Experts of a small language model.
Size: 14 layers, width 384, vocabulary 8249.
Experts: 48 experts in each of 7 layers, 112 GELU neurons an expert, 4 picks a token, a softmax router.
Below are experts of layer 3 (counted from 0) of a mixture-of-experts language model. Rows are named router (the router's row for the expert), up (a neuron's input weights, with its number), down (a neuron's output weights, with its number) and show model dimensions 256-287. Each number is 128 + 24 x the weight over its row's rms, rounded and kept within 0 to 255. Numbers have three digits each.
After each expert's rows: "mostly gets" lists some tokens that are sent to it at least half of the time. This comes from a sample of Wikipedia text that the model never trained on.

# expert 43
router:129145125118154079115120119128112121132165148109096169124147148120123151113134130136133058146118
up0:107105126118151109108136100103108200170118108127150112159161104147101149134125122142125105120124
down0:131142166089112126126124141113062111145156136123138139153079126124123096144100136138116159100075
up1:116134122129101111100105165140127160156140123139122121109125157137124124137144100177171183156145
down1:097100106102137136088095124158147120112114110152115137165092129125074123089112125126139128192144
up2:135130162136119148132159105143169136134108123130149133120125138113164159111093118118085132151085
down2:115122186165168116122114143165137109136137179138141128100117152131149105073137154138143147116083
up3:113128168116138116119150149131142149157120089119116119145122120095076174123107093101125172112163
down3:126109126120130145119113111166153137147125141123164148125118141130123157121182148139152058182127
up4:137085054110148122135153122166157127139124124122174167167086145101091158126073153112094127157137
down4:107156188145151144126129128133139099168149143150151167093155157140127106116131104155117131127109
up5:157098120123107112124135116119119115116147091113137147131116137099129117106099184149124109098102
down5:100123147146136135095138111097102136089128160098129150147131131146132103149106145171075164119102
up6:136105112148181124148145130115136128108136098134111155083107106134113095179134135153131127153124
down6:188142132129133106090086128151107114119186088120091096160110154136099085164154164146166155153120
up7:133080069087090145096120133152152125103077121100129074139126117118098121109105126140160126069113
down7:144139118140125142134178132055107165166091132134143107100130105167135124139087160165143120131115
mostly gets: "–", " under", "T", " al", "O", " inter"

# expert 17
router:136123136111083137137123130130112134131145117121080126103146186158134111109141099157119143165151
up0:104169108169128164148103168139154160121117100134103190131146122081109131141117110112147130161139
down0:112136129111137129139089094119152151150136101102162143100125158182098128139159140140111139156145
up1:192161098139133132122166140147140117139119121167129132135137103112140115100143076134131120123065
down1:140154140141131099110109125105092128153099129151088121108120156121141114110137112099104099119136
up2:146121118132106125112098121116111137122149081178130125145090098122130116131065137165122110091146
down2:175144120092124122112120157089149173104098077110101129130134094110147138155099129142123113130138
up3:150104102157153132146157130162157156113166103135154142139132102137129093161119134123144084107122
down3:149125142171115077149133100122140155126142124132134095120146120109089135141139165115108136099143
up4:102078136124133125115146162155172129180135130139138150100165133116101111155103111180065085118083
down4:141125140112062143122145132116096144114143168136150102080136111098150120126127138141128109084125
up5:122137103089117148151118116144144141117134096129047123120096106122138160127132122147159127131106
down5:155117106156153081098108095110122118103104125093118095128140099153104160093135133140123157104148
up6:112154127126167141152157145157147159142201087139117144099139124091091149143135112146130125164117
down6:173178148157147163119168118106139153101149123119133099174091106149098130144163128060119112147153
up7:111198135158132181139174125135130136120136143182093171169133117136118122151076140137103136166108
down7:104140117141113110120145132134122148124173099168128099142136103098149123136151129119118148102095
mostly gets: " one", " this", " time", "%", " place", " end"

# expert 8
router:189151110146086147131159083126127170136153133130137144128170115102130175115150142164141128131121
up0:218108138134151137131140138135128127148147111131113143126124143116072074122144127131142136119131
down0:111147102101112126116112132159156141139119143131109145124129138100101138107104175087104125129135
up1:155118134098132173145116091112152155101111135153056096168127117164116104116158101134113135171183
down1:135127159135148119120098100156093098097149145127150110124114154155149141134140127051114095162157
up2:168126127119131146113183124129142137165153149127114148137111119115139122110117074156129106133107
down2:099133072093166144160106111120129133104144119097142158119095177107152120128152088083141192152124
up3:185139117119122131096127112115163145123105131148079157103118122167111164128132110110107123179133
down3:085150124148122171149099119141130157111104145128132123102167131159160142129128151062151123121145
up4:147137134136137129149136092131140100108095131153071120113125159131135142118141119150086100153124
down4:156144141145106128141129125088129123100129148128158150075114122144148135124128101134176165190144
up5:148129136146121091105127091144118128137138104112173154147102145125103129121096133144099060151108
down5:129073130150116153154107141073143185145156167127146125145141056109129149102136116189148170113113
up6:136136154145095187113140166119169103127129115110141118111160153138130107159128104115110112135152
down6:098158166142107144151121101116139077153118108074119063125133116123166129115127084161152138128143
up7:101113113113128116175113141142099093115086167092168107141087135077127041107089136134122111155125
down7:124137118146132127142096087059131115137155137132127143135145120166120126129103134114115114093140
mostly gets: " out", " votes", " down", " ", " goal", " across"

# expert 47
router:135113106144120136133083149142117097128152123102136160170129079135157144113158111102128091104111
up0:152137125122161194125115181125113137120193128127138141176122184112129140125115144137122140152146
down0:127131152118156078101109107153096079115126126125138138141119126137152108147141132162168126128168
up1:097101134175162145142128130138154127148146153142138149121157145123098144091058128135131123114179
down1:095165151097113097142109163143123132079154101149114181125108128137143101115151106128123139102118
up2:157106109075100132126118115142097119088124103137083174134136168131170158148135134157099146136085
down2:165125124141114186190104149113137120111169122115149128143117142157138111139124115127142099133129
up3:227086128112142137141146111130108138158107084168117154150088125127138104147109110137097114138155
down3:140118139125132149125156178158181076156097137154110143120144127109154110076167117091108119139139
up4:137123144098161102121152176118128149133181123088091131135109108123160149106084109129133085120112
down4:114132107160146092116108115109117130138135160123118155113117142147130155141083124082126134085107
up5:147105154101140182112135123113119134113117125140075135148135112141142170127118123148120138110131
down5:149088151106133133146097123145103068124145108081152166101154112179128124139108111133151118094108
up6:144139089094126151111106130152095126130153077134102152136152107094140127149112122118136121111140
down6:129114120095078104080170142146159158101127123139074131122134107122144150112154114144151095162157
up7:079104110083118137109141146144161143136109131070095108185125109138161148160100120127127125117112
down7:113095142107166092123141137146123118070115132116164144082123163146141133129145128085100123149119
mostly gets: "==", "===", " ==", "°", "====", " over"

# expert 12
router:074154151117107144126138111164135139142132118150128116131149168137163113113129115121153142086132
up0:101127126103156151098137134100166084160134160080080124139135127126111109149155131158128117105138
down0:136150141104114150112177136114144086152147084121125149139126144113088162147099157131095164156139
up1:119170138147137124130112143105124144124115123101117172157124110098094145117144147142093127133150
down1:127106149083095109106106125135140148112127112146104158073123123081144094120102133148097143100142
up2:124132118156118117123131139062157104168079156125100176140154142108083160146151151167131145153109
down2:142132107112109095091114125138130121113167140109095154098156138112141114147126164084140157111124
up3:157135133099136125153114090110129122144118094134074149119158129133118157111114086112117125091136
down3:136159211126138111104086119117110117173144142204112146124112194081148101119138124087121090112139
up4:162146130127111142143140100118121172124115114141113147122130140093148156098185159135107130135099
down4:142156134133077123151136105112169108131118130154102099117103178110126127078166097219160126153142
up5:115147161109135132133137171134104132138099160124116126167154137114097114122144137141180135144146
down5:111127150153106093129107155124126146108104142146100140145130135148128127134156141097149124075099
up6:138151143124101159207120143101091095155182134179088123148120096094130130167109136188145134117057
down6:100129133166142130126141122139101135125126151129139144103133131091121148122135144142120166068128
up7:154109133112126137155133138083111147171135090120151086165112103083155129146109123148137132118179
down7:103082082147138151081125157101123082078086154095116106133150120117166145106089132110171132147141
mostly gets: " Per", " started", " very", " And", "',", " conf"

# expert 20
router:135129125138103158129114121134132126139099148158134155194159110159121111129093145157173152113143
up0:089143140123154145120163124128138156140174140140082155098117155127136122111120127118148140109138
down0:121114145137137089159104125128131117061102178162056160073128119137173156170141096113142140110094
up1:098131134102126083158189132147147111199122137147175181141107176086086146057126113103140127137105
down1:072135121153107133113135163117133162129134139171159129145156157107119111125184169106132073162164
up2:104161166110123149149094119114116124165125149155093156166085103122158146132098101145157141125145
down2:071195140129122107165137157117104078158145109117143157119148115130109087186148143132132139128116
up3:173101117126095104142084135128146146150093150115127113171095102114074116102103138186124140146108
down3:124170121153153113153170128155113191100094109145116099133100137117188128120114120150108073120112
up4:093142145098110102156144172134139161166134119135107149161126090092113113128119091151110100127163
down4:113106130107127147107135111125134109127115108088152113106105067152143144149111148134152149111116
up5:109104172095158144115114064127115112082124101093126149129065119157129144109089157124093130103148
down5:124111102107138165118115143116099136140122140109135100126160097145123128148073134151142126109119
up6:117174148129091120142156109129140091129127109102125150111097166132178094110148125148108135148152
down6:105122107130157098181116169088143169144121128129166088129142111171106146116104131083122151149108
up7:138080143113136139152131101119134136126155094116139101172152137134128151117119138142066105154130
down7:116089142122150128091104089148108101104131153092086162103113120118126111146131138125088149114120
mostly gets: " =", " ==", " ===", " km", " Award", "ator"

# expert 35
router:155087104129118134116155122096136141107129144153142093165091146114146161121142147087102128130129
up0:125170131134139145146139147115126112118123075121161175124138119135093143116123146143155150122162
down0:111138165138137149117110107131097111140124125185132125150091132161137151140113118143081135144133
up1:166121154113150110126131174149112165129131129115155106101117145109099136115089158102142150068146
down1:112134171115118162124132121115148094129117131082101089127095143098118149126170146046129132121103
up2:105117103131116105165174104124123143213134145108133142144112137110114092129148099168146123106109
down2:095135172125151137122118101092103147136106125133118176149142145128133117080139135143116130127134
up3:166116106115123108175150101131136107138114132143110191144136139137134140151118130117115123155128
down3:131111131142119117119130124113131051086124127131200106174162111127127131089144121130151107090121
up4:185106133140128095173134086079111114136115087129120090137168122141106147140113136137177124132110
down4:100119175124149162124111141117138127137093080146101145138145134131153095151133147125112102105128
up5:148133108106202164123126126132100153089122139106125107134143134099142142134121121135107086117131
down5:099126135129174137122110146102160126165168116118127170131127188122138148149110121123126112172153
up6:195114135077153135155097124117149129106105130152120161121132126140125138104181129183180120166112
down6:142098148128118154127142117107104150147113161130133137130135106123106150152126092099092093117084
up7:124114117132094179094115129087124116130139094147176106106126142113144134122110093141144159147141
down7:154147146134136132121123156107142111100123125155129149106121112173101102144108149041076125077107
mostly gets: "ated", "ating", " known", " used", " made", "ted"

# expert 10
router:116125171126107169145133141107141096144145111139124120144126143150145101124163133119147185184117
up0:115080130109121135133165150115129126130161082101131118127084146114136083149131106171090118161101
down0:118093140168099138175142092093117111099114139133128119107132155082103162147141122124130165157103
up1:127137098107120137130155111131182129108098128135175097154133176145151180136127122160120114099096
down1:121132135145148105160124141106138108095121168124140138132140164088128100148111128056085158135097
up2:149089145103123120101141112109108178161112122152138138140104132102136161068081126141098109100142
down2:152108171113125076134135146145131135129143128067171091083148181155113071072153126118079128123087
up3:095110132136143143108119142124130116118156105125140103177145122129114087120132129118078139173113
down3:189145153119110130125142096135122140135148121126137129110140121135115105131129091088157118132120
up4:127122142106151151145112145118127102143162118140132148089096102087144090145131122158105120084130
down4:100151160115158129098135101138132157108110129136129132112170154129129149153113127105161113138131
up5:140145155087138143154151093149126123129147156154084112157134094098100126142109116123100082140114
down5:127126135135134143126155136186102107126127117108090129122114106114121121127146153115102129099082
up6:121121153085126156133133168132110144118146083114097124138124082146087126100135115115139118092106
down6:108145147151128081113115150103152150115122146115125114121119095129111084110126094135150135109131
up7:100163103131138095140101175174124105163115125134121126151144115157095100071129087120179158136147
down7:140096161150117183142142109109149126123118177119076084114131096114151140164163107076066132152081
mostly gets: " New", " University", " North", " School", " American", " Air"

# expert 44
router:108134127168073101132145146158097125130110104160126079164137109094140143102151165138126151109137
up0:108133127118135137125125101139140149134136154095114112126133134145138116110130130147116103168119
down0:102167082152076090116128144140157148079160128144130142163124125102119126103181122163112167104146
up1:152155129135117121079146150156166131128125111126084075135129136130120152130136112133116160141115
down1:157078143123127108185112127119121071113140110120136131139138091110170087125130134119140123136131
up2:160113089128146143160131082150137136139101108131119145130126084130126126172118118146195141142080
down2:114108137133138111121115151094170102107104150120146199167135114147151121150141165135130127132170
up3:146073111135152113136109138163163122151094101108166140134104137137094123115118132144113149120141
down3:114156177107129127133149130151154131127110094104130171126117133198094127102070127110102138085118
up4:165155115113121109118119145147122111099131129086127163125104120122086138080158101159156120151136
down4:128133189141108116109153127141144116103178123156125095115166113099139152123156135142157147119163
up5:165100070127155114114141133097189140080110067090137167093134134134131103132074136134103098096143
down5:090127170134110142150126114111081118136108129103106151136135088120148068107124135183148149109114
up6:092107128147144159128121165119132160144131096153170118121134110162122107127124146134142134103110
down6:090150126139141108149127145144151149077104128131137108121099140136169137154126147144129151117119
up7:127087100131163067090131103118121120165147084133131105126130141109115143133083168119165122118122
down7:155169161122156100105162114131125089094146126136118072144129130144137107129145143093175101117089
mostly gets: "ts", "ments", "ters", "ones", "ages", "son"

# expert 23
router:136095075127102106123141110090104157140118129114171117130112089109133132125130139160164144127100
up0:095117120077127154153120137123146092108105097158138139108089154122140136125101116169142121121122
down0:161110095116128156123113131105161117162139163168166124075139122063134148137124104149133111145122
up1:137060107151120169163123144128141106086163130106136169122158115099131153184124140122097093154102
down1:035100084132102154129131089136128122153146136143158144116142168123126118124127150111107123140184
up2:157112087102168087160144139091124133124135090122122131130105151083126176133102122173117124148092
down2:184105172136147132166112132112153073151119163106102138100132135117144124131153161133160121127166
up3:131125165132148119139130127153149134140152145155104097146145171133120131143083151156091104131160
down3:153093121096118134101152156150144113140101082123168103091184135137173052134135147091137128095161
up4:175094145136123136145134119134130100141151132115102127163124135127164161111113123105089142210149
down4:129128133081159115121093158091159199119144145110123163105099157114108140088163099122119135127110
up5:129140132131131128187161078093196154096127105080121122162067099113130138133136123148151145124109
down5:107144165109171134120104129124151140130103142128086129132077118079150135129132143104122107119114
up6:164096137099138143179117119114152122145166104119132152136106089105123160116117131199136139105094
down6:080146118095149145101150113131178112176150157093130147108074126144114142132122159119128126120147
up7:109138161120170137151093112151136149109190182083123109140110148160108133169143105121159103160107
down7:131157113146113108150076131130126179147131159110114135119148140109129141115108144127171134147143
mostly gets: "ent", "ign", " Pet", "enc", "ini", "rit"

# expert 29
router:087122164169079113136108134156108097116102123110123126100111111128098114171152123145111118098131
up0:119083125108164158114142130148160104105136135179165115182116161110083144111137083120161122119149
down0:132137129137072145161140139158122111111134152128114091151118115109143146167150080083157153161166
up1:142141119092129112151152125148118097147111119097106083105087113119092120092106129135169114149135
down1:039124113133094140120121087171125134079114132154123136109156150135123159115134118150134161123138
up2:127121127151110137110132102111124166125133179149071133147127211137128126123157121128128086106131
down2:133143119150119147143155124127106154099165139126100143122125148140181137164131153088100088111136
up3:150083100147183125139146167126126142117128136097132113118126092076142107174077112158151102159102
down3:092093119140094138118160128151133133085151109134097145171124172101098141098109148105096168105147
up4:138140138138131149129121131126162159151092144101100099150137083106149128136095112094152158135124
down4:134156103106140076166097117140100138106099115172180111127124105124098163151138120164117105121094
up5:123096114106143130081113147171121125110108121153105156111156163111105157089129127127125168097144
down5:114128129123132138123106111087150122115125166128154127158126123132123119122143106138100155144097
up6:121134111131132118131137119127107187157131136069083173162117145119162125140104141165134134124117
down6:120113132124194093130145143115142128149107164109139157140080104067147126131082122133145137143132
up7:134138130162139136109156123156182118140134073128110122149111149108119144164091148133137153123144
down7:103172101136148164151111143118106174137151143087141122118160124086158070156105170157162125105094
mostly gets: " John", " Team", " Road", " Red", " East", " No"

# expert 19
router:103113117109112128171125115124105122113102134114099123147137100058110113122107153195159120135144
up0:138094143056106129136126113145139145154116112110104144137135109142105131124115136120150131113095
down0:063120104119122132151105113117121109133134150128130129121155151142121090150133151092159151138112
up1:145124139102136132145157119126131136136137134090076124155116111102129194087182129131107152172126
down1:121177193142104149131083117116089125154169123117128113119093143102119147162140124098124095117099
up2:122067144135108102126121133152135190148124134125133133171105108117137141089111141144130153118128
down2:088169118138105124112140136136095118122128163167100190089114151130121123118131132102113120145102
up3:100086152185147145107124115129103198108129151142147185144072091144119176153100130138129093147095
down3:147147130116116110158120158129120138134124158134156147106159140135118114182094086117103134082128
up4:115161180130147174118112127105130131146178088135116125072135141127125124114148145164066153143157
down4:124133140110128130086149124145114149130106129109162125101137155104128109133117148111176111099121
up5:111118111118114126153169160162150149175116106102111143126176087114123121142156096153119100114113
down5:099097147178119139112116126149093107109139142142143129096137126100093086114136102082145084136130
up6:154130146121127143106153133162137093139143127090143093099154153124156145166134118101102142142130
down6:115180140137088103134124121095157080113080099146176109077159120125102137104178123178120113124100
up7:068136150122142158147175144095132127110156129062087092138117117097085131118136105117137094108162
down7:150170114159113131090114127126050159128084085167145132144141121097144146177160113143160139120152
mostly gets: " place", " round", " school", " College", " number", " season"

# expert 21
router:176114111146118115128159103127154153125108132145094065119164156159112138142145116115124126150158
up0:116093184145133130120145151150143114145144140168200136128108116141107081160092074145130092154110
down0:076124134124091121095124117166115121144102133073153097130110114124140172147122113145118161144137
up1:119153150126138118134092141118152145126138151168146135118126134110101129146115154134119150141147
down1:140166110119120170152111124072106132112123135134150155146173132094094134142161144130071125124071
up2:147091135162101153135130134154141179140160128132138109103108136114115119131124136124097149099126
down2:100116098123135113120152077140115133137136125125118141139103123127136102153121152014147132090149
up3:114141084122111093114155135127141119125112139100160113158128085119129135091093133152086109160128
down3:106108125147149125105069131133093139090139146112163120145095143147109115162147080151165175126125
up4:147138140120126135139191121142143094107125153133109130149131141079110114142119147128094114130125
down4:118113126118139112075079125116142111098133144096142164215158120129127157154132168155137127136110
up5:148085115122135144153123150140144172167146136116091153111137131145139163161148151134111142118122
down5:127135130090133106132140097103115125140149109121149111122107161117138094158127123028151131128125
up6:171124166146149182138093122137130122138139125126100124126139067105142157080162110161164148119143
down6:187164141130164126117118120112142120110143136131139155117100130129152144095139129007140135138131
up7:133161106113149111161119129129080133125167166126140131173132148155052113087167109124157120159106
down7:155127124142098088139139115128151146139129094122144095139135079151137127156137167046119129118131
mostly gets: " was", " were", " be", " also", " are", " is"

# expert 16
router:101152117123132119160122113145134111145139106131088194135155169128129105132082142121139123166109
up0:135132131114131106150145173174117181189149087107121122140129143094175136091104134145137121063147
down0:132101158150151122112115138132073102138120095092162140108087139129141124124145132171159139108103
up1:148113135135091158135166100140138168117123137097134093162092097138123134094081130160171153101128
down1:144147179106131147107128128136133150117150135165170131154101132120134151119114137146107135159152
up2:105099102172134103115139176101100139131137126164112097099143129135127131089098158111147146105099
down2:153144120114129137150116154154144136110130151167107121070144160131119150137177161127130075096140
up3:136125086130143173135096107141177128101139097129095143104125139104081103105161106108117166127169
down3:113163150129172120167083129094129133139095105132120090111100093147173133136103172000155124109134
up4:095120190126136149105166119124141100108110089129143161126124135100151126111084133113106129107165
down4:109119104131141100141103148120138098140130178140173106127095113126181137156133131093110157128094
up5:194108148151131125176165148134118147139174130131115161130139119098145175132131114134091116085131
down5:098112148136118136163111133102133143124128084116119129134140116139139104082106126145123121144141
up6:131128117130114155163178119138152122106133177142107152127124144120117144092106112162130137145096
down6:124137112125120120163146118123144131137147158158109095166094125140118142113131120109100157099128
up7:145156176098156149153120117157147141099158090168121123091112087125110128136165105128127130121146
down7:151104135136133150120116151150124119159112157073106179078140147094110105141146190154113098128149
mostly gets: " inter", "On", " fre", " Che", "He", " Con"

# expert 15
router:108126130125138118123137117108123114122100109155146177143108078090138132142122154159150182160127
up0:184091104140108127077175075130148133134136134121149069133141120137115100126125103177085118144094
down0:111142133108129097110160121164068127161167135091109124143112184112167096123101107127152153105100
up1:169135129121155196096098162140140157128118131147114106129144097143081158091118127141164118188157
down1:193150140100178138132149097125123113134134169123133139175134126163130118155140154114118127053141
up2:117135157126112081108136085169156100121190106098115119144072144103162120135099189102149122151099
down2:151152120112081152154133122134178095129116131106109143156161108134092146133136118133130125111162
up3:132166110125129122144151162149168114131075119118112124118140136119130155148114112143156130139128
down3:127133136104150133107133100108144149135098097101112175118119097128135147120137137157102193137129
up4:178131125136169143148175105100138156155143126107144097112167119176142107140118131150141108128149
down4:176129125105153094120071117114161098162114137124131121140121125152146096138128106114112175123131
up5:171108145140114101155140152125135108121133140093109145144130119090140158142113147098134135152095
down5:109164120166113130155107141118080151151114157110123123146071127094124099115150122155145126147111
up6:197125152107133131139114118089100104059159120109107177103118119112139126111134126142079138136130
down6:138149135092134117149086162139143102126139085140122140062104104091134138113160124130119144131137
up7:153089096109113109122110143180092127152125135084148145119119106142083105142144137136118119117170
down7:116144092147110132123162138135160131120119156135134123150141132138103110123159088109191127114179
mostly gets: "it", "un", " York", " comp", " reg", "ular"

# expert 13
router:104084118135109107138151160147110121142140155139156104143100096107138126178087106153131155152130
up0:163137139136129111134125154154107201124136114164105091146128152128095120147074122149139083151104
down0:134141187115148145158119113121142118111145110121080130117136105153111128110137116137119125136097
up1:142141100154115111160124128079126120150143148088106137086113163098115102113131135194165112099094
down1:127100112150130131092127127124120124122121161089143117078168147092155126165093158124145155106104
up2:142130124148122122131130120125123130113162107128147123140095135130131101089102128136107133109101
down2:102125129113155102135111130078148133095148126138122127092127162111173138138169118098087110133139
up3:131137116102152178160136130120144145118139126111134154150131078117115071127131133144123125142092
down3:092100102110094124150128105133137199156148183151145150105143141159155119126120155149129144121151
up4:142086089061106164118136131164148172183111103139098151151105123159102116113096120103155137083109
down4:099106145098185144139133091110129134149166124142136158122078156107115140139126114152117162130102
up5:160147135108144133120130075125139136192169132122086105142110135141121092151128126154088124129110
down5:110111137146107128127168084123125125116101149165090091110122174156085117135154163106139133157143
up6:105132086139104159145167164103149136113128130046161130113096176170130099107115096172111150110101
down6:126124106102136112124086114109160164098110118175076161131160150080136097086129137154126133113145
up7:143139147131097138123110171117134113150146106098143095074128106170098141105133138128129098129149
down7:159135143136120123130127144110127128133129152097093084134152100130112155131099132089127117167133
mostly gets: " Chinese", " group", " Union", " Votes", " Committee", " Arab"

# expert 27
router:137076150114146179121141103093115163127121132126110102112066174170148092159155140125092085134166
up0:136104115115134105142141161120165141139116122175159150134126126104097102092128158170147079139118
down0:097128137086130118109123095109147131105129104110144102102116119122110117169143086068153146129101
up1:127113116091140097133157104164151084128089118085108170125076115125144122166128129140159103126099
down1:080158151162071135109123154106144146115160135131135092128158132117142128111116173032139133104136
up2:127100110149114148127102126093110158164140090141167128133129114116116155151129144144144144155151
down2:088114114151106137102090101148166093152141120163125158143144160135104097109170126066173133107143
up3:153116150167133164125120127160149122147131126089108093134117109080140140167123119128162124100120
down3:149151168138128124119156119091104085142127141146128109149149117127162150131138178003135106101082
up4:123099151138129147122141115131117148172106101136160158132164128134116126167121125129150138095142
down4:132146107115122160122106111145160090118122090113150137113131125163134128106109105171133134122114
up5:116135116108099130107112122142124109169087107163158181159137111127151122100144112131134076167101
down5:108154145134160109106139090163114137130110132155100092140113095129161151136088139083108166142146
up6:147144119095130115099152089135167105162104136115137173138166076142118125155130127138127073174121
down6:078147123118125140142082148137116131097121164112118117115100153125089147106146121093117132154148
up7:167099128150157105113150147137114145153150129144137117130100093064093143127091125129137106145175
down7:133140136141181149150117176140102080115146154127122130103110110162118135109094132107137161090165
mostly gets: " it", " It", " he", " also", " who", " them"

# expert 39
router:115150086095157150116152113135112093095115113154076122155171168138115123149115102115145139141066
up0:172090102120147138119122150116091182164151085127104104142105142090136123124088122138123146169197
down0:169125127143110145130122103177161126127120126115131147107166158146144098130129105145157114091109
up1:108128089080131125118115148092135128158075091071163131144117135098094149070081124145127170105156
down1:134119105139134129089132134104125171113116097129108167108174088144145124132153116153130101121102
up2:161131067133128137105164195131131141158130115123159131177074138117116137116131135128138123130129
down2:156104123166149142121136118170142156158166127100117140114118148131137119138145110124140088137123
up3:149126116130075110112116147080129140125162113076121126105154098127138108111118128128090119094136
down3:152134136147102170125073113135145118175126137126095176160133093131125138113132135130155103143146
up4:113145166150094171138128121182147114126131156135117143129110155113106173150101089123098162099103
down4:133102136150174162141155120197086137134090142118159126101162127136148117136130166095144115139168
up5:117122087066136111113099116114165124103091098104124117132159125128117098122149155116110119194138
down5:185157130139144134151113090138153116124147136107132108090131116137126127119157153005140104095140
up6:123051119148145152161134122132123154082109096145146110107136076126129148147098118139146117108117
down6:135157125137134152145185127103126133190159154127200132126116083158108136155137121126102119139141
up7:108111111162171157108138130140122136134140106123165092143170105081139112089143167151154110136124
down7:158103139106156133123133092111148134113106123162125175125148140149134140117092132173066095123127
mostly gets: "en", " con", "sh", " Bl", "ri", " ass"

# expert 1
router:110086118117064123130128103132123127118110114161139150135100149111112120096143145125102088134112
up0:172131132120110164164162102120095154153182139164099133135115121066170175118117126117124111154113
down0:067118168081136146130076153153102134114129104112150162118129100144133119108161139094135116157107
up1:130142100112164147115090163166156159133129126165175135156091121080107127094127123123169148117151
down1:130132140161119122117153140098098135176146164121105078100125116144096162143167153067153124146120
up2:143115119102180161131170174164139128169122132107110134112122102137093096150125097129093155146123
down2:131108143130117107067130156187149129122147100105099116136120098142118135124150125093112114134116
up3:155120121111122157155108201131113132127124145083129149148136086110113109057134126151150177099127
down3:143121153088141077198110105115152115126131114127170142130175097141120173181147085212147129108116
up4:178143132100081102159125120119125143135122149130084141087139066082075131103098116120092130119126
down4:187137112147147116112120146070097139061099179153127143124154137155121136128119102112160119133101
up5:115167112103129137154150160164144158203143137139113168194151140110100143111144145120146161165168
down5:141141155138165142127134152138119157085129143141120179109094123141105102126126103033117123095139
up6:128154119152100143119118184094128132132172094100094115113138175129101162113125059174140169095127
down6:102181146136111125152091137160121132126167104124130071141120136135151151092148121111164146126118
up7:104195128118142118130157112099110155108116129078116129118168086153131146088111135143131107144120
down7:068154103144117114101109112111151124138088184071085081104107154117134125136108143075142142150075
mostly gets: " United", " New", " South", " University", " US", " States"

# expert 37
router:082112138150147108112126148141145113145142120139121133143168126125129139120104114110108148139144
up0:176182140127126146139112133105083115116120110118149143162129121121117155094145161141117126126141
down0:139167148128169127142129117077120117136111107140156133114158145136084095134137133174138137147131
up1:151119182102118144142135097164125091102117125131120169124085181123191101093083126112089115145148
down1:111151097125142161160156131116106182091148107077140157125097131165147114165123144076128122146143
up2:130118119138162162155109137105099108125125102141129128140168149120119161129141098162142140113158
down2:127151152121103145097097115125124109185148125112144150148112150110116102111092110129135131162118
up3:084107115117122097177160108181107153136118158115076155117097131130157122127144114160144125171059
down3:167131135169154143085125178128141110156139158094159134106131134158132140135157143054134139104128
up4:111126127146076094171125161107150128160075138162127118156096158110064127151121081130124127158083
down4:074097077162063157118152189134115154150097109108121115155144139127181155129182130132149126099122
up5:184075143140093168152108147135140159116136127164132134138165145058133137085101117136158088142146
down5:113075145150085084113159158111133121150119161131128138128156131141129106121152139134150124129124
up6:149118114129147141126126131146099171136128125119126137124113169052133149117097144130124146129118
down6:137106143136111138141137164114118122144134138145138153094107117170160058146154112000099136127157
up7:142137113105095119199172134119111142149136153119181155138130129111099145113139166169139152109167
down7:135172132145127083156118147159123144135106151076144211130129126150164140101124171164146127122147
mostly gets: " en", " &", " et", " comm", " En", " or"